From a checkpoint of a small mixture-of-experts model trained on Wikipedia.
Size: 10 layers, vocabulary 8192, 135M parameters.
Training: a variant of Muon for the experts, 10436 steps.
Below are experts of layer 7 (counted from 0) of a mixture-of-experts language model. Rows are named router (the router's row for the expert), gate (a neuron's input weights, with its number), up (a neuron's input weights, with its number) and show model dimensions 0-127. Each number is 50 + 15 x the weight over its row's rms, rounded and kept within 0 to 99.
Before each expert's rows: a language model's description of what the expert responds to. This comes from a sample of Wikipedia text that the model never trained on.

# expert 11
It responds to: Word-final pieces, numbers. Final pieces completing a word, such as binding, adjustments, alumni, Wednesday, and numbers inside statistic tables like 96, 10.
router:41 45 67 45 45 53 44 54 21 39 35 77 25 21 36 38 51 41 51 07 35 51 46 33 68 80 45 60 55 68 21 50 62 25 65 45 34 71 38 76 53 40 50 46 57 55 56 36 53 46 44 64 53 58 60 65 91 58 51 40 86 62 52 38 49 85 51 24 70 56 50 25 51 45 60 26 17 72 49 42 34 51 63 61 43 35 36 43 68 59 37 65 54 65 48 55 66 52 61 47 76 25 46 34 55 38 59 59 54 54 43 37 58 55 79 36 38 74 48 65 40 55 47 93 71 46 38 25
gate0:50 59 65 56 22 59 29 21 52 56 44 40 46 38 38 39 65 47 85 24 50 44 35 21 30 61 57 95 55 54 47 30 59 14 44 60 76 58 65 41 54 48 55 41 47 51 23 47 48 65 66 49 35 54 54 47 49 43 64 62 65 52 42 52 52 50 44 66 76 70 61 44 50 58 41 43 29 54 39 51 32 39 46 51 46 50 45 37 40 62 40 30 34 55 43 43 43 68 52 22 61 41 52 77 75 56 51 48 81 27 53 40 69 49 45 41 42 49 23 64 43 52 54 56 37 34 51 64
up0:74 56 30 61 38 51 69 50 32 63 02 40 52 56 46 10 46 51 80 57 43 62 34 68 51 48 37 76 25 41 51 32 34 43 41 28 69 53 62 60 67 67 45 67 80 54 24 58 34 39 00 44 46 59 52 35 55 56 62 44 47 45 70 47 21 54 54 59 41 59 66 46 45 34 60 59 73 45 75 55 60 44 41 63 54 58 65 30 22 45 64 44 43 43 63 42 48 60 66 52 51 49 68 44 27 78 57 50 50 57 56 25 57 33 62 37 55 63 47 73 87 35 53 56 22 57 49 57

# expert 8
It responds to: Fragments and numbers in prose. Mid-word pieces of rarer words (aficionados, acrylic, salacious), small numbers in scores or road names, and pronouns he, she.
router:68 34 47 52 42 62 52 28 47 38 53 68 54 63 48 40 39 38 75 35 70 90 64 42 55 51 45 46 79 56 47 37 56 31 45 55 43 30 65 36 73 42 56 58 85 41 42 53 21 61 55 61 37 44 18 66 68 58 36 71 69 36 45 42 38 52 42 69 43 52 42 46 58 45 52 42 15 46 46 70 47 87 64 48 60 74 64 46 53 55 57 67 42 50 46 38 60 45 37 44 33 55 42 42 58 34 57 52 50 39 51 47 68 54 39 40 49 33 45 70 46 85 54 40 41 38 27 50
gate0:60 18 62 60 44 69 28 41 44 60 58 30 64 56 52 63 27 68 68 60 40 63 71 68 25 37 45 23 54 41 37 62 36 51 45 47 52 53 48 15 56 40 52 36 40 38 65 42 52 37 56 50 51 47 49 40 58 33 66 51 50 47 53 42 76 67 31 34 49 67 44 60 76 51 55 45 25 54 39 45 43 48 58 42 11 72 46 64 46 32 48 57 31 48 60 46 43 52 91 39 50 36 47 50 80 66 44 44 64 65 36 63 49 55 72 41 44 36 57 59 49 15 29 30 58 33 71 46
up0:39 50 44 34 44 69 63 30 67 49 43 70 27 25 70 44 67 79 40 59 59 62 43 54 85 68 22 73 33 35 34 64 60 36 85 43 55 53 49 48 74 27 48 66 40 59 10 42 76 27 46 75 60 53 72 59 33 46 62 65 41 43 58 60 49 47 35 64 71 63 66 70 64 41 70 40 85 54 40 52 71 41 72 58 45 54 39 45 51 65 17 69 72 47 50 77 93 52 49 69 23 46 50 77 56 62 81 64 56 34 45 60 40 52 56 73 76 62 20 43 50 38 53 43 42 33 45 62

# expert 3
It responds to: Sports tables, name pieces. Pipes and punctuation in sports season tables and standings, and mid-name fragments in names and places like Glas, Saint, San.
router:68 40 63 23 33 79 30 49 50 34 22 82 64 11 35 48 34 36 38 37 38 59 62 29 67 72 51 55 58 83 26 38 44 60 59 75 25 39 41 80 61 63 56 43 41 46 56 58 57 77 49 28 40 67 57 59 99 66 36 26 54 53 52 37 76 51 48 23 81 57 53 38 37 38 70 58 26 39 29 50 56 31 21 57 61 44 33 72 60 60 83 54 47 39 55 45 56 29 58 58 48 30 56 32 45 44 26 51 35 41 32 28 37 51 52 32 61 48 55 74 57 60 42 23 36 48 46 18
gate0:49 38 51 36 50 42 57 25 60 73 52 50 49 52 50 54 58 38 47 39 53 67 09 39 49 69 36 50 55 46 45 45 48 59 42 56 67 20 84 27 58 60 35 38 41 62 54 42 47 53 42 60 30 30 48 30 54 49 26 27 49 67 46 68 45 43 58 22 44 52 63 89 55 61 84 53 52 64 44 48 38 51 53 34 58 65 32 47 41 59 43 54 34 61 41 73 53 60 39 65 34 30 43 67 34 50 21 28 44 43 67 32 34 50 55 72 46 56 41 49 51 52 55 69 58 41 61 53
up0:55 30 50 44 43 32 44 64 78 33 72 40 66 68 42 55 59 51 70 35 61 71 44 21 38 70 75 59 43 55 54 45 42 22 57 49 42 34 52 52 63 31 36 51 59 42 46 74 37 61 73 72 46 51 47 65 47 46 56 60 34 67 62 39 41 44 44 49 61 50 48 28 58 15 36 33 42 20 78 43 32 74 41 71 54 63 50 53 70 67 49 62 56 42 45 48 48 74 36 33 41 46 49 57 32 65 74 22 49 45 50 56 48 63 63 56 67 67 66 24 73 55 62 65 76 26 41 84

# expert 7
It responds to: Decimal coordinate digits. Digits just after the decimal point in decimal latitude and longitude coordinates, plus scattered words after quotes or "and", like York, River.
router:55 58 36 14 57 39 61 51 76 52 57 40 52 63 30 63 73 38 24 50 45 43 74 59 40 84 55 49 53 58 38 57 71 29 59 42 49 16 78 55 79 67 52 55 59 68 36 34 45 62 57 30 32 67 32 75 56 33 43 58 58 28 78 45 34 71 38 46 68 64 41 46 55 41 50 56 80 56 26 45 61 38 53 56 53 55 74 45 58 69 43 52 68 41 52 60 52 58 68 65 46 55 73 43 79 34 67 47 39 35 63 46 99 65 58 42 73 46 46 58 66 64 44 58 60 43 41 55
gate0:43 52 60 47 50 46 50 58 47 51 33 47 47 58 45 44 43 54 66 46 55 21 61 47 45 76 51 42 72 59 52 36 32 58 48 59 25 34 26 55 40 80 57 45 53 55 47 41 51 40 56 29 58 53 49 47 35 60 77 57 73 59 67 37 54 57 30 41 74 57 27 43 53 48 42 53 59 36 39 61 65 70 48 25 69 80 80 44 42 38 37 54 63 24 31 57 29 58 50 29 23 22 34 47 69 47 55 22 43 65 27 54 72 56 40 67 56 57 67 80 40 25 30 61 33 50 81 24
up0:77 77 33 33 42 55 55 32 13 54 36 62 40 61 64 53 48 30 66 40 55 62 53 40 40 46 48 68 64 50 68 79 44 51 70 58 57 72 60 65 52 70 34 44 38 75 54 59 44 39 74 17 71 35 59 38 61 47 72 58 40 45 66 49 32 69 43 33 61 16 33 54 67 40 56 67 73 66 84 41 56 43 48 43 49 40 51 40 44 54 48 30 43 55 38 28 76 49 32 44 42 52 35 67 61 74 51 53 57 46 28 51 32 60 51 40 54 65 41 62 80 59 42 48 43 60 52 66

# expert 13
It responds to: Table starts, CJK bytes. First pipe of a table after a heading or line break, Japanese or Cyrillic byte pieces, and mid-word pieces like Chi, ton.
router:46 27 39 58 65 75 43 62 42 40 41 46 44 69 40 60 19 40 41 50 44 52 69 61 74 74 83 46 60 78 40 83 72 61 66 56 58 61 60 67 63 51 31 45 66 66 40 43 30 61 68 55 69 39 37 52 66 57 13 39 61 47 62 47 48 32 32 39 45 43 38 67 47 42 40 49 48 36 53 74 69 34 43 49 64 37 44 68 47 72 73 32 35 29 52 57 60 20 53 60 26 42 55 62 69 36 45 52 56 48 54 46 40 59 82 50 79 23 57 40 46 29 31 66 49 48 57 42
gate0:67 46 38 53 75 47 39 22 80 47 55 39 52 67 44 13 39 30 60 46 46 25 51 44 68 74 66 50 39 47 38 35 29 80 51 62 16 64 19 31 58 47 55 24 80 48 41 60 45 48 60 34 38 56 62 39 34 42 40 66 26 19 58 69 49 60 27 27 44 50 45 47 51 31 53 63 58 64 36 69 42 67 62 61 72 53 62 55 56 47 63 51 52 72 70 47 73 50 28 56 56 32 67 35 46 59 41 60 40 50 38 59 27 45 62 54 53 50 66 44 46 56 38 37 54 38 46 79
up0:39 44 62 55 39 25 57 35 59 45 66 49 40 63 27 65 55 49 17 51 56 43 55 47 72 59 42 47 58 34 50 54 77 12 61 81 47 30 43 43 30 74 67 69 61 44 47 47 59 29 62 65 85 21 85 69 42 39 78 27 52 36 27 32 39 44 62 27 61 58 53 58 51 59 50 72 29 64 35 49 12 24 35 55 20 58 43 61 46 37 66 14 35 32 29 56 00 59 55 48 79 39 76 55 42 49 11 41 37 59 75 69 46 60 50 49 38 49 49 68 50 58 45 61 64 32 64 30

# expert 1
It responds to: Table pipes, mixed fragments. Pipe separators inside wiki tables such as vote or score tables, plus scattered name pieces and prepositions like in, at.
router:51 58 49 44 33 59 43 61 53 56 56 56 34 53 61 83 38 37 31 30 43 72 57 26 28 70 41 44 39 60 49 66 49 39 52 53 26 50 57 49 66 44 47 52 67 39 54 17 34 35 68 60 41 57 48 58 76 56 58 48 73 49 66 65 42 28 64 45 54 49 36 35 35 15 66 30 41 40 46 56 41 35 47 41 76 33 48 45 43 52 51 51 45 45 51 55 49 68 44 48 80 50 44 38 45 47 63 54 34 22 41 48 74 64 55 46 77 55 57 65 50 56 82 71 61 69 51 33
gate0:67 56 27 37 20 63 27 36 19 54 43 51 60 48 57 55 38 72 74 52 65 82 35 52 48 46 55 73 90 26 44 65 58 36 44 27 49 54 66 56 34 48 50 50 79 76 52 59 44 62 61 51 44 71 47 38 39 59 30 57 51 47 61 48 41 25 55 37 36 34 48 42 57 39 45 44 34 28 41 44 38 34 33 38 70 71 38 75 45 45 51 41 55 45 45 75 59 48 41 43 60 39 56 44 23 38 73 72 52 77 41 64 58 65 73 60 41 81 38 66 59 52 29 76 41 58 65 70
up0:69 55 44 51 34 34 65 23 36 71 32 60 43 57 46 45 27 71 63 09 42 46 48 62 48 47 59 25 49 57 51 35 24 52 57 59 67 35 60 37 53 58 57 78 83 56 56 73 37 46 27 42 46 44 75 43 32 50 34 28 64 58 79 30 35 46 78 50 57 36 42 44 43 28 48 44 49 27 54 40 45 41 45 45 60 67 28 61 37 60 43 69 67 47 50 65 48 26 51 40 43 58 63 84 83 56 61 50 51 54 62 64 43 56 56 33 38 61 70 41 64 29 26 27 31 73 40 47

# expert 5
It responds to: Definitional sentence words. Function words in opening definitional sentences right after a title heading, like "was a", "is the", "division of", plus event nouns like Championship, final, death.
router:57 25 60 30 31 52 39 63 42 68 61 62 60 35 80 61 61 19 66 31 40 45 60 49 44 60 56 42 21 52 41 56 59 43 50 66 46 81 66 53 26 44 57 54 60 38 59 18 41 49 41 65 53 38 16 63 89 31 63 76 33 46 39 35 73 13 45 41 50 42 66 46 52 58 57 47 37 60 62 32 58 77 60 48 62 56 79 50 66 79 37 69 50 44 65 66 72 81 63 64 55 45 56 44 65 24 46 73 37 20 64 44 79 51 58 55 64 58 49 38 67 42 34 20 64 49 23 43
gate0:16 48 54 25 44 50 32 68 33 35 34 49 46 33 70 54 53 66 63 21 41 39 26 60 63 40 41 59 66 73 41 56 55 68 33 64 10 60 53 44 86 42 47 40 50 54 46 65 42 38 62 42 33 34 55 53 31 58 82 50 31 37 62 63 53 54 52 42 39 50 61 40 52 33 26 35 48 42 40 47 43 58 26 38 66 73 34 66 42 49 44 48 42 56 64 47 72 42 39 56 50 43 50 48 28 52 56 50 53 64 44 57 75 71 53 70 49 72 37 46 30 51 52 45 48 67 52 43
up0:48 55 46 43 36 66 48 54 74 45 38 74 31 36 31 67 43 68 94 27 48 45 24 65 54 68 63 92 31 56 51 41 39 43 64 61 22 12 66 55 31 38 34 25 53 69 69 29 69 18 47 60 58 38 42 17 64 24 59 34 49 62 39 66 46 34 49 38 62 61 63 71 58 51 45 55 63 80 34 25 53 64 24 40 57 50 61 34 38 55 56 42 66 62 27 42 60 55 46 33 54 60 64 64 45 74 35 62 31 46 86 55 67 38 15 31 52 74 45 45 86 74 65 63 56 65 49 27

# expert 4
It responds to: Coordinate marks, infobox fields. Invisible marks after coordinates before the slash, colons after infobox fields like Airport type:, and function words such as to, as, for.
router:45 33 71 46 32 33 48 28 47 38 37 51 43 53 48 53 57 50 54 28 56 54 32 17 65 60 40 67 51 60 39 50 54 52 44 64 21 57 58 34 58 39 63 67 58 52 55 53 60 28 66 52 56 41 46 73 61 45 55 48 60 17 55 24 73 46 39 29 60 74 44 39 39 29 37 49 28 38 73 51 33 42 43 35 37 51 50 52 67 65 75 42 34 62 51 65 40 45 36 70 49 26 58 39 42 26 62 51 66 29 61 39 54 52 67 49 77 54 51 76 29 52 55 51 29 54 35 39
gate0:44 52 52 24 49 54 73 53 55 37 55 47 58 37 74 45 66 22 46 70 58 46 50 39 45 51 73 35 82 51 40 18 46 27 60 48 29 52 53 43 63 53 73 60 64 63 23 36 66 52 33 58 60 52 16 48 64 18 62 54 37 56 47 51 39 54 41 41 28 54 49 63 24 45 55 40 45 36 56 27 43 50 13 40 25 87 42 47 39 42 74 51 42 53 44 61 71 43 43 41 41 57 39 59 43 40 75 40 32 29 67 55 60 63 21 45 45 51 62 69 39 38 44 42 55 62 50 36
up0:48 63 67 71 53 56 54 14 54 36 33 32 47 61 74 64 55 43 46 43 38 36 48 37 22 41 66 52 32 71 22 39 41 56 41 61 88 57 24 22 59 23 55 56 60 53 69 46 55 54 32 58 50 53 46 37 56 35 47 34 62 33 59 68 49 46 35 24 57 74 65 79 82 36 58 17 47 40 45 75 47 61 30 49 41 62 38 67 45 37 49 29 40 40 66 53 23 86 69 43 20 45 39 56 74 42 56 38 32 22 39 39 69 32 34 51 41 41 64 50 44 53 57 34 50 56 55 50

# expert 2
It responds to: List-field punctuation, modals. Colons and pipes after fields in officeholder infobox lists (Constituency:, Succeeded by), line breaks, equals signs, and modal verbs like may, would, could.
router:40 68 56 38 44 54 63 72 64 53 40 50 51 54 22 44 46 42 72 80 35 47 48 57 51 61 59 52 46 70 27 59 51 64 49 74 36 29 65 41 88 28 35 52 52 34 48 55 20 68 49 43 63 46 55 45 56 57 30 54 63 47 39 44 32 50 61 69 32 54 29 39 49 30 57 28 40 25 29 67 47 58 30 64 69 43 69 39 54 69 67 49 57 58 35 43 43 40 37 43 40 58 75 09 64 42 57 65 67 49 35 52 53 56 54 46 57 65 39 46 36 33 68 44 66 62 56 67
gate0:35 49 42 68 85 56 45 41 70 66 52 44 39 74 27 43 66 45 37 51 51 54 37 36 41 46 39 40 51 50 66 43 46 53 58 54 41 55 61 65 46 61 51 77 19 66 53 50 37 41 32 76 74 64 76 48 30 31 51 43 25 29 57 40 37 47 49 38 47 56 61 53 54 63 39 60 71 35 48 43 42 46 33 27 73 36 60 51 62 48 56 38 55 49 65 44 24 63 55 64 53 52 34 32 55 31 59 45 38 68 41 68 49 66 29 59 33 76 58 69 39 57 63 56 46 36 77 61
up0:62 79 49 56 34 44 36 51 29 31 39 31 61 51 76 44 63 47 32 30 52 71 29 45 55 35 49 39 66 59 68 52 33 37 55 50 43 66 47 41 79 70 44 44 33 61 25 51 69 58 57 32 54 39 61 40 57 54 34 47 43 67 44 56 55 57 35 36 59 73 43 71 26 57 65 29 64 42 04 57 36 34 43 33 52 58 66 40 31 53 53 21 84 26 64 58 57 58 54 48 54 52 73 67 42 51 44 38 51 53 31 67 63 50 34 59 40 58 27 55 64 46 36 68 46 46 85 51

# expert 9
It responds to: Sentence ends, line breaks. Periods, line breaks, list dashes and "the" after prepositions like "at the", plus sentence openers On, However, According.
router:78 40 32 51 46 38 52 54 45 59 44 62 44 42 47 88 45 41 35 23 59 67 65 25 59 55 27 57 72 64 23 60 44 21 68 61 45 77 51 27 28 45 53 41 71 15 60 17 39 61 39 49 54 49 51 50 47 54 52 62 70 28 45 56 29 24 50 40 71 69 31 42 45 54 52 24 43 45 66 68 52 54 45 36 50 38 47 51 35 63 58 64 47 26 67 66 81 51 68 44 55 43 58 31 50 39 75 53 54 44 43 30 78 33 68 41 56 45 63 47 33 76 27 48 67 65 44 56
gate0:34 50 47 48 37 55 68 29 25 43 34 48 63 68 78 30 58 39 32 53 50 39 66 33 59 52 70 52 54 64 68 35 58 44 66 67 60 54 25 50 60 34 55 82 27 76 44 24 23 63 78 52 38 77 38 41 62 40 36 63 42 50 42 52 20 55 48 58 28 70 51 92 50 41 70 53 54 59 42 12 61 55 46 63 53 59 48 40 72 36 37 42 51 64 72 89 38 56 51 71 56 44 64 47 55 45 55 48 57 76 27 61 20 44 38 41 27 32 56 25 61 51 28 41 46 57 53 31
up0:59 47 41 73 66 62 20 31 57 68 34 55 38 69 48 57 52 51 54 46 52 57 60 53 39 72 49 53 42 55 52 30 31 57 45 72 48 35 74 44 53 50 54 49 59 37 84 69 47 54 31 40 35 46 53 36 63 46 30 52 25 39 39 44 59 30 71 78 33 27 63 42 58 56 47 71 48 57 53 40 39 44 63 49 66 46 37 55 49 62 40 52 33 51 33 57 56 23 84 21 55 28 34 41 62 50 62 57 72 92 53 66 27 17 70 64 52 57 35 59 35 77 56 79 46 53 63 59

# expert 6
It responds to: Name-ending fragments, table pipes. Final or middle pieces of South Asian personal names in film credits and reviews (Jaspreet, Laxmikant, Ramanand), plus table pipes and hyphens.
router:35 15 48 88 49 38 68 57 39 49 47 60 41 45 42 40 32 65 55 26 62 48 63 44 44 68 37 27 38 48 42 65 68 25 45 70 30 39 50 64 50 48 57 61 56 30 38 63 85 62 52 60 37 61 60 62 42 37 38 51 37 21 37 27 45 32 28 59 32 46 22 52 53 46 38 36 74 39 61 63 65 67 43 45 49 49 48 88 80 63 30 55 46 37 61 61 72 58 90 43 71 45 68 73 39 38 26 65 52 44 82 44 62 48 65 20 67 64 52 53 67 56 45 40 61 56 47 64
gate0:81 41 64 52 37 68 61 31 59 73 44 58 47 51 63 51 43 26 44 68 69 20 41 50 58 61 35 35 35 84 60 43 64 59 37 44 57 37 47 66 56 49 33 62 46 63 47 22 59 38 46 42 38 39 45 60 50 38 32 38 57 36 33 58 54 71 54 45 41 55 46 38 35 30 46 67 69 57 47 27 60 47 60 66 65 73 10 49 34 59 59 35 42 54 33 61 46 41 89 48 32 50 43 50 26 71 42 60 59 34 79 46 67 46 53 62 64 60 47 28 51 45 52 34 47 56 64 75
up0:51 60 64 40 42 24 67 61 13 37 58 38 61 74 58 61 36 56 51 66 30 39 45 48 56 36 54 43 45 41 59 44 40 46 72 47 47 28 49 20 45 27 59 54 50 52 81 52 51 46 37 66 26 49 60 59 41 46 48 60 15 61 42 45 20 31 64 56 69 74 63 44 53 54 25 32 40 48 42 75 50 38 48 37 64 32 63 38 49 44 62 37 39 57 40 50 62 57 47 36 63 47 48 79 25 64 77 48 54 56 39 50 55 58 47 37 59 64 57 49 18 64 63 53 42 34 49 66

# expert 12
It responds to: Infobox colon before values. Colons after infobox fields introducing measurements or figures, such as Total: 158.77 km, Basin size:, Box office:, plus km, kg, died.
router:47 44 49 42 57 49 41 44 63 54 35 57 40 49 55 70 48 65 55 23 58 78 50 02 61 81 20 60 54 67 57 49 50 44 50 67 44 38 69 38 31 26 57 52 58 25 52 40 50 61 59 60 49 52 40 64 71 32 63 34 64 61 41 56 58 46 56 62 52 51 40 22 64 43 54 33 31 50 50 58 27 71 52 35 75 64 55 59 33 39 44 46 51 57 42 56 58 35 55 73 51 43 28 27 69 35 62 43 60 47 58 28 67 78 80 36 58 45 74 47 70 30 70 46 50 50 46 65
gate0:44 36 40 46 39 29 42 71 29 58 40 49 34 49 20 23 41 37 72 66 71 30 80 57 73 28 55 24 64 36 44 38 72 38 25 46 41 53 32 35 64 48 42 66 48 46 34 45 36 76 54 51 64 42 47 15 50 52 45 60 39 77 64 57 64 69 40 76 45 41 48 41 51 44 44 38 27 34 51 50 37 45 34 59 44 60 56 59 37 47 34 51 60 61 38 45 62 61 54 53 45 35 59 59 42 46 60 80 48 40 48 33 59 49 55 44 30 48 62 55 43 16 55 41 82 06 54 25
up0:27 33 72 54 29 43 22 58 57 50 48 35 59 45 62 77 43 84 20 30 66 53 54 44 59 54 51 71 56 62 46 51 31 34 66 44 60 38 34 66 76 29 49 69 32 55 22 45 46 88 75 36 24 45 59 46 53 43 29 36 65 47 61 70 58 39 31 52 51 61 35 52 36 50 32 67 43 68 51 41 75 54 44 66 32 66 41 71 39 41 39 65 50 19 56 36 37 42 50 64 68 55 43 76 37 34 70 53 58 41 40 37 73 66 80 56 69 71 59 46 45 59 56 22 24 72 54 53

# expert 10
It responds to: Shipwreck sentence ends. Sentence-final periods and table pipes in shipwreck lists ending in crew, voyage, aground, plus the, commas and quotes.
router:53 30 46 48 65 45 16 43 36 50 51 62 75 38 59 10 84 58 15 30 44 44 47 68 32 53 43 29 67 36 24 58 50 51 67 79 44 37 34 56 84 31 59 47 47 61 24 56 55 42 53 44 50 66 39 56 67 45 46 46 50 43 46 48 51 75 53 40 65 71 29 51 49 41 68 19 61 34 66 63 60 48 51 68 48 40 56 38 50 58 69 45 66 57 56 63 73 33 47 56 36 48 39 45 73 38 46 56 44 33 54 45 47 61 59 30 47 68 49 46 37 48 31 65 42 48 36 46
gate0:37 67 62 60 47 30 51 79 40 41 52 44 65 42 37 53 50 76 34 63 76 60 30 30 45 57 77 31 54 43 54 39 49 89 39 58 09 67 58 29 63 30 36 45 36 56 51 35 13 50 36 66 46 62 71 58 53 73 58 45 19 45 57 34 63 40 46 22 30 66 53 42 63 32 59 21 57 44 68 48 32 68 39 65 17 81 29 33 30 39 33 28 53 56 44 33 75 65 83 58 44 35 50 51 34 83 53 77 51 43 39 31 67 58 15 45 49 49 45 50 64 57 17 45 54 32 40 67
up0:42 40 44 37 38 55 46 61 56 52 55 46 28 41 75 22 50 51 18 62 67 56 58 58 55 18 43 66 51 36 60 44 46 50 50 41 73 24 49 40 47 31 49 99 39 54 40 49 43 63 70 56 95 53 65 54 53 21 99 47 34 34 57 31 74 58 55 56 44 48 46 48 62 52 54 67 14 66 41 32 49 86 33 53 51 28 40 81 44 62 41 18 67 45 69 45 52 05 58 53 51 57 56 63 56 31 50 57 42 47 43 35 44 18 46 49 87 39 53 51 61 44 46 50 23 33 38 72

# expert 15
It responds to: Passive "by", word starts. The word "by" in passive, marriage or measurement phrases, verbs like was, is, born, married, and first pieces of split words like ab, cons.
router:40 56 78 56 52 45 45 64 49 34 44 48 55 53 62 34 65 48 55 13 56 55 42 64 87 63 38 39 71 90 59 67 62 42 55 44 36 49 46 65 58 24 22 30 54 61 41 55 56 77 74 37 46 58 40 74 52 33 47 66 79 16 36 39 59 51 62 59 79 53 45 46 44 43 64 36 50 71 46 44 35 77 24 27 35 40 55 63 48 70 52 45 36 29 51 62 66 18 65 60 68 49 57 41 37 46 70 57 43 62 53 44 66 56 73 26 85 28 81 55 36 62 33 74 57 63 14 47
gate0:47 47 41 36 46 54 68 70 50 46 49 72 55 69 13 23 75 49 51 79 49 52 57 39 36 47 64 44 37 54 28 46 72 45 78 45 43 54 67 34 40 84 72 68 60 50 56 51 78 63 48 37 62 45 42 68 41 51 29 33 76 46 25 47 62 67 52 38 62 40 59 70 78 25 43 64 62 29 65 49 63 42 54 57 52 55 48 53 50 59 45 38 76 43 63 41 60 52 58 46 62 59 56 46 32 38 54 65 66 34 46 77 79 53 46 55 60 35 60 32 76 85 73 35 52 54 32 59
up0:36 42 45 68 42 33 76 50 28 30 32 38 49 64 53 43 39 61 44 33 72 55 37 47 36 61 81 52 70 62 55 57 50 37 57 36 44 59 58 21 06 31 40 26 57 54 57 65 63 32 41 43 56 45 62 53 60 17 45 41 68 58 60 36 54 59 45 49 48 47 45 67 41 70 26 32 59 48 54 28 49 50 60 62 27 42 52 41 53 31 52 71 87 62 40 94 57 22 53 46 40 41 49 63 46 63 60 69 47 49 33 50 44 39 54 67 57 52 43 54 37 55 05 35 31 74 59 51

# expert 14
It responds to: Coordinates and biography bullets. Invisible marks after degree-minute-second coordinates before the slash, colons after Born, list dashes under Births, and opening parentheses after names.
router:47 34 55 80 45 62 35 45 59 57 31 36 28 71 64 44 50 54 67 22 54 51 58 18 69 80 30 85 64 54 51 66 57 42 55 53 10 55 67 46 36 38 39 24 48 79 68 72 51 45 58 39 61 43 39 74 77 38 27 66 67 38 63 35 33 43 42 40 60 55 57 39 69 54 49 45 50 21 44 69 53 65 49 30 72 48 50 59 39 62 37 48 60 51 54 75 71 37 59 67 66 28 51 33 63 34 77 57 61 29 69 45 74 75 60 69 53 37 57 57 36 24 22 29 54 40 42 57
gate0:68 61 46 35 52 56 72 66 55 63 80 44 43 50 38 72 59 59 51 58 52 37 26 70 23 66 60 32 61 59 52 55 52 50 53 63 40 54 17 48 16 54 59 37 59 76 68 32 91 60 33 56 84 44 43 63 49 75 50 26 52 64 43 32 55 46 42 37 45 60 62 55 30 69 81 48 39 90 75 48 76 49 81 55 74 74 24 78 64 50 64 66 47 32 26 30 48 42 17 45 38 53 54 43 31 53 65 68 62 55 42 51 47 70 38 52 48 41 44 59 45 77 34 52 46 58 46 72
up0:48 51 41 51 26 46 49 68 70 26 55 63 56 49 71 56 65 42 70 42 81 61 65 60 45 44 81 50 50 62 49 49 52 33 47 74 43 50 44 54 60 69 32 61 48 35 50 32 57 68 50 49 56 48 57 84 07 37 44 46 43 43 65 41 62 65 67 51 63 50 37 48 56 32 40 61 59 70 66 48 62 39 21 68 47 49 53 81 26 70 32 51 69 53 93 53 63 49 44 60 52 30 67 45 45 49 45 67 41 57 70 44 65 18 48 13 63 40 40 62 54 47 31 72 40 48 34 71